Experts of a small language model.
Size: 10 layers, 36.1M parameters.
Below are experts of layer 2 (counted from 0) of a mixture-of-experts language model. Rows are named router (the router's row for the expert), gate (a neuron's input weights, with its number), up (a neuron's input weights, with its number) and show model dimensions 0-127. Each number is 200 + 20 x the weight over its row's rms, rounded and kept within 0 to 999.
After each expert's rows: a language model's description of what the expert responds to. This comes from a sample of Wikipedia text that the model never trained on.

# expert 48
router,236,225,184,190,217,218,193,197,249,166,251,198,219,236,188,213,154,200,192,196,174,220,181,207,169,208,225,214,212,210,241,195,196,178,208,228,198,196,215,192,234,201,186,220,187,213,196,215,209,228,209,196,195,196,216,204,175,162,224,228,175,164,208,177,178,155,183,200,184,204,237,220,183,204,218,193,201,197,215,201,214,200,194,182,193,203,222,170,199,162,225,176,190,207,203,212,221,190,185,182,188,230,207,204,199,218,204,198,237,187,202,167,201,236,223,196,220,235,212,229,179,199,191,221,198,196,199,212
gate0,174,187,192,194,165,195,194,160,213,203,246,197,220,183,176,203,169,208,208,179,203,196,148,221,207,206,177,208,182,219,204,193,188,200,222,195,180,190,207,188,217,187,200,188,202,175,207,204,200,208,196,198,177,239,202,182,224,182,194,170,200,174,203,183,200,200,184,218,188,227,198,245,187,245,242,193,192,171,156,192,201,161,216,213,192,228,181,177,195,165,223,196,214,200,200,201,200,208,197,187,215,173,210,185,211,208,225,160,203,164,204,186,205,180,164,198,247,240,187,161,199,185,209,180,190,189,190,209
up0,205,203,205,223,173,190,187,190,169,239,224,188,226,190,176,219,191,209,187,189,181,185,168,218,219,187,166,203,206,238,196,226,198,253,222,175,212,246,211,194,216,201,207,196,215,185,212,181,190,190,184,203,191,193,192,216,233,218,169,203,217,185,194,213,200,200,178,239,210,206,203,234,171,226,195,181,206,201,174,169,234,203,206,195,231,245,194,187,216,172,195,177,187,221,227,181,237,208,203,192,193,192,205,238,194,202,222,163,218,185,176,224,191,176,162,225,173,205,203,200,194,219,182,198,212,228,205,216
Place and institution names

# expert 28
router,218,198,181,223,225,190,199,219,200,186,222,203,205,207,183,216,212,162,199,226,194,233,178,223,177,170,201,202,244,203,217,218,179,174,222,212,210,222,187,203,201,191,169,202,204,185,193,230,203,257,198,194,219,189,184,208,171,220,209,243,195,166,186,150,199,167,192,192,228,192,233,198,179,203,216,211,214,182,193,192,213,186,182,153,211,209,202,200,204,192,167,167,180,176,209,211,218,201,185,190,167,222,172,217,211,190,211,176,213,198,232,197,192,208,209,211,180,232,225,221,188,200,165,206,201,162,212,228
gate0,198,213,192,196,176,167,181,195,211,191,186,178,188,191,175,213,212,203,186,191,202,167,192,190,198,212,186,191,228,209,212,204,191,169,181,205,202,202,215,200,230,205,204,189,182,171,192,205,188,201,174,207,253,231,218,182,171,211,168,219,204,189,186,189,167,214,168,236,182,211,207,153,224,218,219,223,219,163,149,185,207,199,167,204,221,202,170,217,210,203,188,190,220,197,173,204,203,218,208,214,181,203,205,234,202,191,204,226,222,199,223,165,230,208,207,205,248,171,191,239,187,191,188,229,217,187,245,217
up0,235,186,212,221,204,198,192,199,180,190,177,172,197,187,198,198,196,185,172,189,218,202,179,223,190,187,189,194,209,191,216,195,166,158,182,161,147,201,187,198,209,197,218,218,188,173,185,227,179,209,186,205,192,217,207,141,225,191,196,195,167,185,222,191,179,194,202,199,227,223,198,186,201,189,220,198,161,183,190,165,215,181,221,194,211,191,167,200,195,189,178,196,195,198,238,171,199,170,239,239,208,210,177,165,201,196,216,217,254,215,204,209,214,195,224,194,178,169,194,199,227,201,187,205,180,207,176,166
East Asian and foreign scripts

# expert 5
router,188,205,194,227,217,169,193,219,220,198,212,201,220,225,222,210,179,172,205,163,214,212,173,192,166,183,209,224,184,198,239,195,196,178,174,241,208,196,227,225,202,185,161,187,205,189,193,181,199,239,232,189,228,184,181,177,173,166,228,211,188,201,209,176,218,203,197,209,218,207,228,201,179,202,199,196,210,220,211,186,207,201,178,183,213,201,229,204,193,169,209,197,179,158,196,185,221,203,224,187,180,225,174,211,208,207,158,195,201,208,204,196,205,224,224,235,191,221,219,231,184,168,174,200,227,161,225,236
gate0,184,181,212,183,203,221,213,205,204,170,190,216,211,195,211,215,173,170,216,195,217,222,196,193,192,228,191,202,181,205,206,160,164,197,186,181,227,213,194,175,171,203,189,194,184,178,210,188,172,219,207,203,226,203,185,189,228,199,208,201,245,185,194,215,195,203,194,185,193,213,199,242,202,215,166,186,154,223,175,228,195,203,196,186,190,215,192,210,221,211,223,221,174,191,213,156,182,187,234,239,228,228,181,187,175,196,161,162,168,214,213,228,191,195,248,197,190,164,209,195,185,175,222,200,192,212,176,229
up0,184,173,156,220,198,199,173,225,207,233,201,214,229,227,213,195,189,198,175,189,208,208,212,201,155,160,210,193,227,224,178,191,217,205,192,184,179,199,197,181,229,210,183,205,176,203,222,235,206,178,202,217,165,195,180,203,227,206,167,176,194,222,215,218,193,239,212,195,190,197,199,197,196,220,186,182,172,230,198,200,192,211,209,194,165,203,199,223,215,151,250,229,194,204,178,204,241,205,192,233,202,177,173,202,184,186,211,215,212,225,196,192,190,196,213,215,145,222,197,221,216,232,220,186,197,204,201,223
Predicate after copula

# expert 34
router,216,215,158,218,218,199,182,219,191,192,215,212,200,211,194,231,210,186,169,205,186,236,186,193,171,218,216,205,246,218,208,195,178,170,178,203,201,191,179,199,208,173,182,174,186,214,207,196,229,256,189,197,217,195,170,214,176,205,210,186,162,152,202,159,202,200,183,205,226,183,222,224,179,221,219,212,230,192,220,205,193,193,187,162,200,190,213,211,185,189,180,158,182,165,231,209,243,202,202,195,187,223,171,188,200,231,193,174,187,204,203,190,198,213,219,234,205,210,193,201,198,178,181,223,205,174,208,226
gate0,226,179,191,191,185,172,190,184,215,217,181,188,213,203,227,204,230,209,226,193,212,195,198,189,220,214,187,245,169,226,214,208,199,160,213,206,197,190,209,234,216,174,209,213,199,183,183,188,184,195,199,208,165,236,190,197,191,211,227,201,211,210,210,189,207,194,157,237,207,247,208,223,200,204,228,198,190,211,243,197,191,210,198,203,218,214,213,183,170,213,182,209,199,203,183,193,212,203,140,208,216,254,177,232,214,174,234,177,172,230,207,177,208,203,195,181,238,189,187,203,214,195,230,237,205,188,202,217
up0,217,198,192,206,195,200,253,227,225,191,193,167,229,178,177,203,169,173,226,198,190,214,192,219,198,198,215,158,200,215,218,178,225,188,181,222,224,184,233,173,217,193,190,197,234,184,232,210,194,211,213,195,187,196,200,218,210,195,182,237,172,196,181,169,193,200,197,208,209,183,174,142,200,220,187,192,226,212,232,195,217,240,226,221,182,220,171,208,197,216,195,203,219,158,199,184,176,194,176,161,185,165,185,206,174,189,213,198,203,194,207,219,192,176,211,221,202,221,177,241,171,196,196,220,217,197,201,195
Math and table digits

# expert 30
router,196,177,210,213,238,179,198,208,208,200,235,195,191,201,217,197,190,174,199,216,217,212,156,201,176,166,192,245,201,223,229,223,204,176,192,243,191,200,202,221,196,175,153,221,184,192,195,190,221,229,175,184,201,216,211,205,186,168,231,213,182,217,201,185,172,180,189,239,203,214,217,230,187,175,206,175,178,183,212,185,236,215,216,200,224,188,208,202,182,183,177,178,191,184,205,202,241,200,212,176,173,231,180,193,207,214,181,171,214,206,218,196,185,200,218,213,213,247,213,227,185,156,205,195,197,173,221,207
gate0,192,231,215,178,208,215,221,176,216,174,192,222,194,193,166,173,170,179,216,185,221,219,231,187,183,224,199,204,180,231,191,189,197,221,218,196,207,196,168,229,194,221,225,209,205,212,207,209,219,222,162,171,183,196,211,188,205,191,175,254,220,209,186,218,171,147,247,184,191,200,208,210,184,189,180,181,182,207,198,201,200,181,199,162,199,220,200,193,181,163,215,206,175,183,179,221,174,250,185,184,199,187,225,226,187,190,210,189,197,202,237,188,209,202,208,187,210,204,227,209,197,240,200,173,190,211,230,213
up0,216,184,157,180,189,187,203,224,198,190,183,180,206,216,198,219,208,183,227,217,175,193,166,173,215,182,207,210,201,190,209,198,180,191,227,207,189,206,232,173,195,187,198,212,197,172,173,226,176,204,250,196,205,212,193,199,162,176,196,167,229,180,233,192,234,221,176,226,183,213,190,193,207,221,201,200,212,194,214,239,218,220,210,254,177,192,207,201,187,219,174,197,212,184,145,203,180,160,190,245,215,208,181,200,195,190,233,203,203,179,189,223,199,198,196,228,173,186,165,199,216,199,175,211,198,224,214,217
Word-start fragments

# expert 36
router,224,185,182,234,208,183,204,222,241,186,230,199,196,223,166,254,195,191,176,203,166,222,175,211,191,196,206,221,209,187,244,201,194,157,206,223,205,215,201,187,198,164,183,209,186,173,182,215,200,250,221,189,213,204,190,177,203,187,216,232,197,208,210,158,186,206,178,223,210,210,196,214,193,229,218,182,206,206,196,191,196,223,184,165,245,206,227,218,204,181,205,195,188,191,204,219,250,214,192,186,199,244,183,204,214,173,209,200,213,210,210,199,198,192,196,204,196,218,208,197,169,184,178,216,173,171,186,235
gate0,195,217,201,226,201,193,211,150,216,151,225,207,178,188,191,186,192,185,230,222,239,222,206,193,211,205,178,189,196,204,190,182,202,217,197,198,184,187,213,203,210,206,151,224,193,188,184,198,209,219,222,204,222,190,197,205,207,174,186,196,201,194,212,172,201,221,212,178,171,196,210,189,184,196,188,192,209,214,181,214,196,195,224,232,204,225,203,230,218,170,216,153,181,230,213,172,191,176,172,214,231,235,177,176,163,188,196,189,181,206,156,197,211,183,212,196,271,213,207,207,218,204,174,215,179,178,208,233
up0,243,194,195,227,205,195,200,197,213,231,218,218,181,194,197,181,203,209,171,184,221,161,194,168,208,193,215,179,200,223,184,210,203,188,193,190,202,195,216,215,215,214,205,144,146,189,227,203,194,184,224,199,185,183,203,179,211,183,185,252,192,216,195,206,209,214,179,191,202,196,219,173,219,227,209,171,193,209,177,209,198,199,205,179,174,266,200,209,179,227,174,218,187,224,188,192,205,193,198,187,209,177,206,235,242,208,207,228,229,187,173,183,248,184,175,198,187,180,178,183,222,198,209,206,198,209,232,205
Foreign name pieces

# expert 58
router,203,198,196,199,212,195,200,193,219,183,225,222,200,206,188,242,181,177,201,215,185,195,184,208,200,198,240,195,266,214,246,179,186,155,221,227,173,193,196,217,209,179,168,203,159,185,199,192,249,231,194,171,164,209,188,178,204,198,199,216,197,184,183,199,188,181,166,193,215,227,218,206,186,209,250,202,191,196,201,182,185,213,202,180,205,189,206,198,171,202,215,196,189,215,211,203,220,182,207,160,198,218,178,174,182,210,184,194,196,186,224,166,214,224,222,213,241,201,207,223,197,170,193,216,186,180,202,229
gate0,217,190,157,228,233,161,202,202,230,195,193,234,181,192,201,192,210,212,181,222,226,173,210,205,198,208,205,194,235,216,204,196,223,186,189,232,200,171,184,197,203,174,220,174,213,205,211,207,204,209,218,200,181,178,185,193,185,159,203,221,217,210,212,195,182,192,172,173,217,205,224,191,199,187,209,180,203,171,222,167,196,236,197,199,200,159,196,182,182,207,235,159,191,232,218,244,198,237,198,212,227,214,209,227,183,194,219,203,232,211,252,186,207,190,213,179,203,193,198,186,226,227,206,181,223,194,199,243
up0,198,214,220,186,212,175,208,183,192,207,202,183,216,221,225,205,236,191,251,212,192,209,226,176,186,184,230,182,240,204,203,152,191,173,211,216,221,169,196,196,210,183,200,212,226,182,176,181,213,180,205,238,231,226,186,217,226,150,212,199,174,196,206,197,166,218,226,188,222,189,202,196,204,224,177,173,212,203,205,183,220,215,188,199,223,178,198,200,252,191,194,207,201,198,188,227,214,182,216,234,213,200,184,185,182,195,202,176,208,189,210,203,244,190,203,156,201,154,194,179,212,204,210,175,206,215,181,180
Name-ending pieces

# expert 41
router,197,202,189,206,243,194,187,238,221,167,202,217,204,214,206,217,206,203,203,219,198,193,179,188,156,197,219,202,222,236,216,203,158,182,187,206,178,184,195,244,213,178,221,191,194,191,208,222,222,233,200,153,210,214,182,178,206,177,242,199,182,190,178,178,188,194,175,212,206,188,212,219,170,208,247,175,198,194,189,173,227,239,198,156,206,223,197,168,167,197,198,184,203,190,226,212,230,201,220,207,192,205,183,218,186,216,208,180,200,205,221,181,205,219,224,239,198,194,222,228,184,196,182,211,188,182,203,232
gate0,211,219,179,231,216,212,193,201,174,221,233,244,189,167,201,202,224,186,201,246,211,196,204,207,152,209,210,180,209,153,203,174,208,210,153,210,201,180,189,228,208,221,202,176,197,178,223,173,238,212,234,185,200,180,203,164,198,192,199,165,199,225,188,187,179,217,209,151,207,195,217,197,230,207,216,222,193,200,215,199,184,178,215,189,187,222,216,189,175,193,182,222,193,209,190,165,225,198,225,198,176,196,191,195,204,185,204,208,184,219,188,157,229,223,192,185,196,217,189,220,221,175,228,201,193,208,210,232
up0,198,201,199,194,188,181,210,194,203,203,166,140,202,228,198,222,180,198,181,157,212,191,207,185,234,187,208,222,163,207,192,231,207,199,234,198,197,221,206,191,215,170,199,224,220,202,168,229,178,197,166,224,193,208,196,221,195,205,196,243,201,180,219,213,211,189,195,217,201,191,163,180,166,213,156,172,198,200,189,218,185,227,182,219,212,190,208,204,235,218,188,183,186,189,202,219,163,202,186,201,211,202,212,149,201,215,190,209,223,153,223,230,200,195,204,243,209,201,225,192,197,229,180,221,183,199,195,179
Ch letter sequences

# expert 40
router,200,206,183,224,229,209,198,231,220,179,274,204,227,241,192,234,189,171,196,178,207,229,161,190,169,200,198,213,220,225,228,191,204,151,201,215,208,185,208,219,199,174,185,198,197,194,202,183,223,208,221,171,212,204,189,169,163,204,219,193,170,197,195,175,217,197,191,219,222,202,220,189,184,229,194,188,205,211,216,204,202,204,188,195,204,197,212,212,185,174,197,185,157,166,191,217,253,188,198,182,182,216,181,199,178,217,172,191,224,205,177,175,212,229,222,208,222,203,203,224,200,192,185,206,220,176,195,216
gate0,180,190,175,206,218,161,195,157,238,238,204,177,143,175,212,201,205,207,188,193,176,162,184,192,220,196,199,243,206,179,192,211,193,211,213,193,218,165,167,210,222,199,207,243,214,212,199,210,199,207,186,198,187,180,201,192,177,162,194,204,206,204,218,194,210,219,196,215,176,147,204,198,190,242,212,199,187,159,172,216,162,192,207,229,186,202,195,181,208,192,193,184,205,191,187,198,196,153,196,176,183,213,228,177,220,216,190,193,191,204,190,207,178,228,183,174,215,233,194,202,181,206,193,191,192,211,162,202
up0,220,191,187,190,190,213,199,189,164,226,218,199,225,224,214,181,205,183,230,188,218,223,219,204,173,184,221,177,215,197,222,195,190,168,196,178,145,218,221,182,178,192,183,204,190,239,181,217,208,228,194,240,190,191,225,202,207,224,207,209,178,217,215,203,203,188,221,154,218,225,193,190,227,178,190,185,242,203,194,189,195,216,195,200,218,213,208,201,238,234,202,217,186,170,190,193,197,241,234,206,250,224,206,198,211,201,237,199,210,187,219,197,209,181,179,187,229,250,200,192,205,206,180,198,207,213,230,180
Numbers in tables

# expert 16
router,214,203,188,235,229,166,186,223,216,170,223,195,246,226,197,244,176,202,194,191,219,229,179,196,185,186,227,229,237,222,239,232,226,180,212,216,202,232,193,198,203,192,197,187,171,173,211,193,198,206,179,183,212,199,175,183,201,175,218,222,184,201,191,147,193,186,171,242,199,199,238,217,185,192,207,206,223,180,210,184,196,195,189,193,187,195,218,193,183,179,187,186,178,177,187,199,221,217,185,166,171,208,192,196,194,201,191,183,216,186,210,202,175,201,194,232,193,206,226,231,200,188,170,199,210,152,196,221
gate0,207,175,193,190,190,212,219,181,204,208,211,222,192,218,179,207,166,228,233,216,151,197,201,182,223,232,192,218,197,222,207,196,241,189,212,179,200,204,186,230,192,212,173,216,214,209,200,201,212,167,166,185,186,175,233,157,216,153,205,198,200,185,208,189,217,153,176,216,196,171,206,213,186,161,197,172,203,192,198,198,170,186,231,229,166,173,202,205,187,188,198,205,202,212,212,200,185,227,175,186,202,153,202,176,220,202,188,207,205,172,238,192,213,248,185,216,193,203,232,186,206,221,199,197,184,199,197,194
up0,203,206,166,203,210,191,226,216,216,155,223,168,195,188,202,186,186,201,187,199,185,247,227,171,211,208,210,186,216,226,199,141,215,197,208,190,226,192,189,207,204,211,212,223,203,201,190,219,199,201,191,193,170,216,165,163,199,200,226,196,167,229,183,188,191,191,175,223,209,220,200,209,192,197,182,181,181,205,234,202,203,205,210,158,210,170,194,215,175,210,172,203,206,231,214,197,215,236,181,236,170,195,197,176,161,204,213,197,213,174,201,241,214,230,181,182,202,199,209,193,165,229,163,208,196,238,214,204
Foreign name pieces

# expert 12
router,233,178,182,206,188,187,168,191,230,168,210,218,191,248,204,219,200,194,190,183,208,218,171,195,173,189,226,204,215,217,212,213,195,162,200,194,162,232,218,204,208,196,169,185,198,198,200,218,250,207,190,179,207,232,177,184,194,217,250,212,181,194,186,189,201,194,171,211,215,213,215,228,186,201,223,191,213,192,181,189,165,201,228,187,220,195,216,212,179,185,186,159,183,186,208,209,240,211,168,187,167,203,192,211,191,224,167,168,202,198,187,197,172,232,210,217,201,192,215,201,222,181,178,202,194,178,219,248
gate1,202,228,191,196,230,172,203,199,173,159,202,214,183,166,193,187,164,200,199,215,187,240,193,204,212,227,235,209,204,189,196,166,190,201,179,200,199,161,217,213,228,218,200,147,189,170,197,179,248,215,206,228,217,215,199,214,187,204,210,207,199,177,211,169,206,231,205,183,189,226,190,196,160,194,193,217,177,213,182,182,184,205,166,174,221,188,186,175,199,239,217,177,203,219,233,227,189,195,211,224,195,181,200,160,190,223,184,222,213,190,209,194,184,215,214,178,205,212,177,217,207,177,207,239,193,214,220,219
up1,207,231,193,200,205,196,193,213,191,190,202,210,206,153,180,219,190,205,228,242,199,226,199,208,218,214,257,165,206,201,208,193,223,187,207,202,182,171,176,178,239,177,180,214,166,170,204,211,207,231,188,201,206,222,182,211,191,177,182,197,186,186,225,205,180,226,196,177,203,215,209,199,198,155,164,201,157,218,213,205,186,213,186,195,224,187,242,231,217,191,203,224,200,241,198,229,202,193,209,194,178,186,207,173,205,221,191,202,215,191,179,221,200,239,239,212,190,197,164,212,222,194,201,164,174,200,213,209
Sentence-initial subjects

# expert 33
router,221,191,197,215,247,206,181,224,218,191,217,212,194,248,205,195,170,188,200,223,178,223,153,231,190,172,201,199,234,232,210,201,217,179,217,202,206,197,207,219,217,146,172,181,182,199,182,192,212,212,210,201,220,232,209,210,170,215,192,208,168,173,211,150,213,202,173,206,216,227,221,199,188,234,224,159,209,192,219,205,192,207,184,202,229,221,203,211,165,185,192,170,198,193,210,209,255,190,197,196,189,199,179,180,190,220,206,175,217,192,193,195,190,237,209,214,222,203,177,238,204,208,199,205,206,196,199,201
gate0,220,244,225,225,199,187,210,194,194,214,179,202,214,159,200,202,176,216,177,196,206,231,208,184,207,193,186,202,195,215,235,221,237,190,170,160,208,197,218,215,189,177,219,217,215,202,219,216,196,210,215,200,207,182,191,220,260,191,193,209,220,217,199,203,203,214,215,204,177,157,239,191,237,173,182,230,200,241,232,200,235,209,208,187,185,149,185,214,195,196,181,195,174,189,208,193,212,205,199,188,206,233,207,190,192,188,195,208,198,217,194,188,181,192,206,194,188,195,159,246,215,169,165,169,190,191,209,216
up0,152,183,211,188,201,197,217,218,183,200,217,181,207,206,217,209,232,192,205,177,205,159,208,190,177,180,191,215,188,201,195,205,147,199,219,241,197,190,180,196,207,208,188,216,200,184,221,196,190,195,188,187,232,195,213,180,184,209,222,181,178,228,173,210,221,187,202,215,204,215,182,232,154,237,199,199,206,169,188,179,178,187,179,188,215,250,212,204,218,227,179,196,233,204,178,176,219,213,229,212,204,178,187,215,236,205,216,200,203,186,200,235,226,182,221,185,209,212,224,166,190,229,256,220,205,220,189,189
Digits and b pieces

# expert 56
router,199,190,203,213,218,169,203,233,214,208,228,220,211,237,182,213,201,172,227,197,193,206,143,234,186,174,218,232,242,212,196,187,195,173,222,217,189,210,199,203,218,192,182,199,201,176,193,205,193,236,231,168,176,209,184,189,161,204,219,196,186,205,210,182,206,186,193,234,224,225,208,229,194,239,226,196,199,185,190,171,217,202,209,168,223,237,215,186,211,176,201,191,194,167,206,235,210,223,221,179,183,193,198,209,200,218,195,205,218,215,224,178,194,194,202,212,204,235,182,210,196,151,197,190,182,174,221,236
gate0,201,172,185,219,188,176,216,213,239,219,185,184,200,193,189,229,180,205,213,180,198,227,176,183,201,199,233,239,211,203,221,171,199,202,219,205,189,219,201,224,206,209,240,212,206,187,180,211,231,228,207,202,229,191,215,221,206,169,215,200,231,196,198,232,193,226,201,216,263,151,205,192,213,259,232,167,190,197,171,209,171,196,196,198,205,203,196,198,219,197,194,194,192,176,204,185,186,230,197,169,228,192,226,214,210,174,198,226,217,194,224,180,221,212,228,230,183,203,210,206,196,225,206,189,205,182,168,211
up0,166,234,192,226,225,191,190,209,227,189,220,211,199,176,195,211,199,197,199,195,174,219,184,226,198,168,221,229,189,173,188,183,217,193,220,225,221,226,192,187,171,240,234,231,231,203,163,192,179,190,195,205,223,184,185,205,186,190,223,212,192,193,233,196,195,181,183,216,196,183,207,214,141,219,204,210,171,207,208,184,160,243,210,211,185,203,229,214,189,207,184,195,192,194,234,192,149,207,209,192,203,195,209,163,210,209,205,240,214,199,232,231,213,163,211,203,197,201,231,184,188,214,215,194,198,188,176,178
Non-Latin bytes and "op"

# expert 11
router,197,194,202,209,232,211,180,175,210,180,249,215,210,202,195,213,197,195,207,192,167,226,184,198,187,178,189,230,200,230,252,200,182,179,228,221,227,191,200,224,196,187,184,211,175,193,210,197,221,191,219,150,193,213,203,211,184,187,224,214,182,208,166,181,220,176,165,195,191,201,251,208,193,193,211,203,193,191,217,190,201,239,189,196,212,221,228,203,193,185,218,182,179,186,200,207,249,197,174,180,172,210,187,193,220,221,180,172,230,169,229,169,190,193,201,213,205,203,205,258,182,191,181,199,172,178,202,197
gate0,235,193,189,259,191,209,195,196,218,229,197,210,196,216,193,189,197,242,201,229,184,215,196,197,208,208,204,183,204,239,147,225,184,220,201,172,230,192,187,218,203,203,191,210,227,231,180,195,213,191,200,192,191,232,210,160,207,197,200,209,203,196,203,185,174,192,193,228,199,195,193,204,198,213,216,243,206,172,226,207,215,175,157,201,196,195,201,194,187,194,172,166,192,185,158,168,198,175,168,177,189,216,226,192,182,191,191,198,214,214,175,184,214,144,179,236,213,192,165,227,174,212,195,196,195,196,208,183
up0,154,188,170,210,204,181,210,185,181,213,191,208,191,213,183,167,191,233,201,208,168,204,185,197,199,214,229,259,182,196,189,191,212,220,209,221,184,161,210,195,189,221,234,211,156,183,209,226,210,210,210,180,212,213,188,188,180,204,187,209,231,217,182,212,193,197,221,202,251,221,221,213,193,183,210,164,226,212,226,195,184,173,197,177,198,193,220,211,184,218,222,195,206,201,197,176,217,208,216,191,184,146,207,173,204,219,210,220,189,195,228,177,238,202,197,200,186,242,222,177,227,200,229,175,199,213,192,226
Table pipes, name endings

# expert 62
router,178,204,188,217,204,209,225,211,230,181,265,174,190,224,189,220,204,197,197,219,215,207,174,215,184,182,207,218,250,192,223,216,197,166,206,223,172,213,211,197,213,154,190,196,178,187,183,181,195,222,179,173,200,234,203,192,217,178,235,194,170,199,196,166,184,197,189,235,226,215,205,237,176,195,215,207,183,205,193,188,210,203,178,193,195,213,211,203,179,198,182,199,164,174,190,175,215,215,209,181,158,216,186,188,207,219,208,172,211,200,209,184,170,199,201,231,212,234,182,209,168,174,195,199,187,179,235,220
gate0,193,225,222,199,197,213,173,181,210,203,209,215,197,205,212,212,192,204,211,192,239,186,185,200,207,202,197,219,218,231,204,194,196,202,228,217,171,222,202,212,193,231,217,195,166,214,181,199,208,185,160,197,193,181,171,191,191,173,224,164,195,187,177,175,203,223,194,189,189,171,203,230,186,201,201,217,206,233,211,215,221,239,230,214,183,227,232,216,171,199,199,184,214,187,190,154,152,195,198,202,163,239,203,173,224,177,214,211,186,203,236,187,186,177,213,171,189,228,214,230,186,152,219,222,174,209,217,223
up0,228,162,205,232,207,185,195,193,218,188,206,206,166,204,195,210,195,184,216,158,177,210,193,184,203,207,210,221,216,233,167,169,173,203,165,225,215,184,222,161,233,201,205,182,228,224,194,184,200,193,196,198,218,191,199,213,201,231,207,231,235,183,220,214,209,206,211,179,224,256,194,172,221,221,186,180,160,209,195,206,187,159,211,175,203,202,207,230,195,219,209,196,188,193,163,231,178,195,215,188,232,173,224,219,189,173,165,204,193,194,173,167,193,218,199,205,233,190,210,195,200,200,183,178,205,203,201,222
The "ro" and "pro" pieces

# expert 39
router,212,183,190,213,195,182,206,209,217,181,226,213,203,218,200,220,210,167,192,209,204,224,179,203,170,173,243,185,219,227,207,224,210,182,195,192,194,222,211,233,193,172,202,188,168,189,185,205,214,224,164,152,200,200,175,204,187,165,227,220,172,186,194,187,212,205,167,219,206,190,232,184,198,200,228,198,216,195,217,198,188,209,194,201,213,241,253,197,211,180,208,172,188,192,203,203,236,185,181,189,165,218,201,192,218,222,161,196,196,211,188,203,164,228,228,235,198,195,198,203,202,164,188,192,196,157,211,242
gate11,166,184,182,206,171,191,211,215,161,152,202,202,180,174,208,194,209,217,174,162,162,190,159,201,177,172,192,225,181,232,204,216,196,201,222,192,195,182,206,193,217,182,195,232,194,197,167,205,203,206,192,164,194,189,227,177,202,202,206,189,187,235,211,210,190,247,170,187,222,189,198,165,229,227,201,200,160,205,184,164,202,203,193,176,202,192,223,197,211,167,229,195,183,214,180,194,168,215,226,173,197,225,187,229,182,215,172,200,180,189,187,200,203,182,220,200,191,183,188,226,187,168,199,186,170,180,195,190
up11,234,210,229,240,173,211,153,194,207,211,169,217,240,207,213,201,178,206,198,173,251,186,198,204,193,221,236,183,225,178,200,193,229,207,189,231,233,224,197,193,170,191,236,207,228,189,198,188,233,183,219,221,218,169,175,205,176,196,178,243,196,165,202,221,187,173,207,212,207,176,217,209,175,188,212,223,208,180,226,209,220,206,230,190,200,177,192,196,207,204,176,157,175,203,212,229,195,225,188,215,185,210,195,219,208,205,222,187,213,209,225,196,197,224,202,186,198,189,217,204,201,184,210,167,227,197,219,207
Sentence-initial words

# expert 50
router,208,183,214,193,213,213,193,214,234,170,202,206,207,225,173,205,162,162,196,201,207,209,188,192,172,204,214,226,231,210,207,213,198,190,211,220,185,201,229,219,214,178,184,194,183,199,181,211,211,215,189,162,161,206,195,199,206,170,216,213,185,165,182,197,171,152,191,198,225,203,243,216,186,215,213,210,196,180,187,177,229,221,219,161,191,195,210,196,187,197,237,197,185,195,212,210,234,225,210,149,189,228,166,215,212,201,187,171,213,200,203,162,227,229,231,207,217,223,208,203,180,172,182,171,215,190,221,221
gate0,218,187,206,241,202,159,200,226,181,211,151,210,180,215,180,164,197,201,198,170,211,207,207,199,182,188,217,186,204,193,236,192,179,225,182,207,190,185,236,213,229,190,228,202,187,208,199,202,220,192,180,212,167,161,171,173,222,198,231,178,200,206,181,239,188,209,216,194,200,206,192,216,210,219,211,225,222,175,205,168,199,202,203,226,219,167,227,188,199,210,221,195,235,185,234,202,210,201,169,183,188,212,145,197,214,226,188,194,195,189,175,217,241,202,207,239,207,208,212,187,195,207,194,179,199,216,217,238
up0,160,175,207,216,216,160,195,199,191,209,159,218,205,198,208,214,171,198,178,177,224,212,217,220,187,202,199,213,196,235,195,191,195,229,228,190,226,183,206,243,178,197,224,198,198,179,206,216,202,174,193,178,191,195,183,165,220,172,216,182,197,201,192,231,201,194,164,217,238,215,198,175,236,225,192,212,229,158,160,177,230,218,202,194,210,164,206,226,167,167,217,198,201,185,205,224,236,192,214,204,175,188,190,204,226,175,192,198,233,182,194,201,214,218,202,242,222,191,224,205,220,179,199,199,191,196,199,216
Place and institution names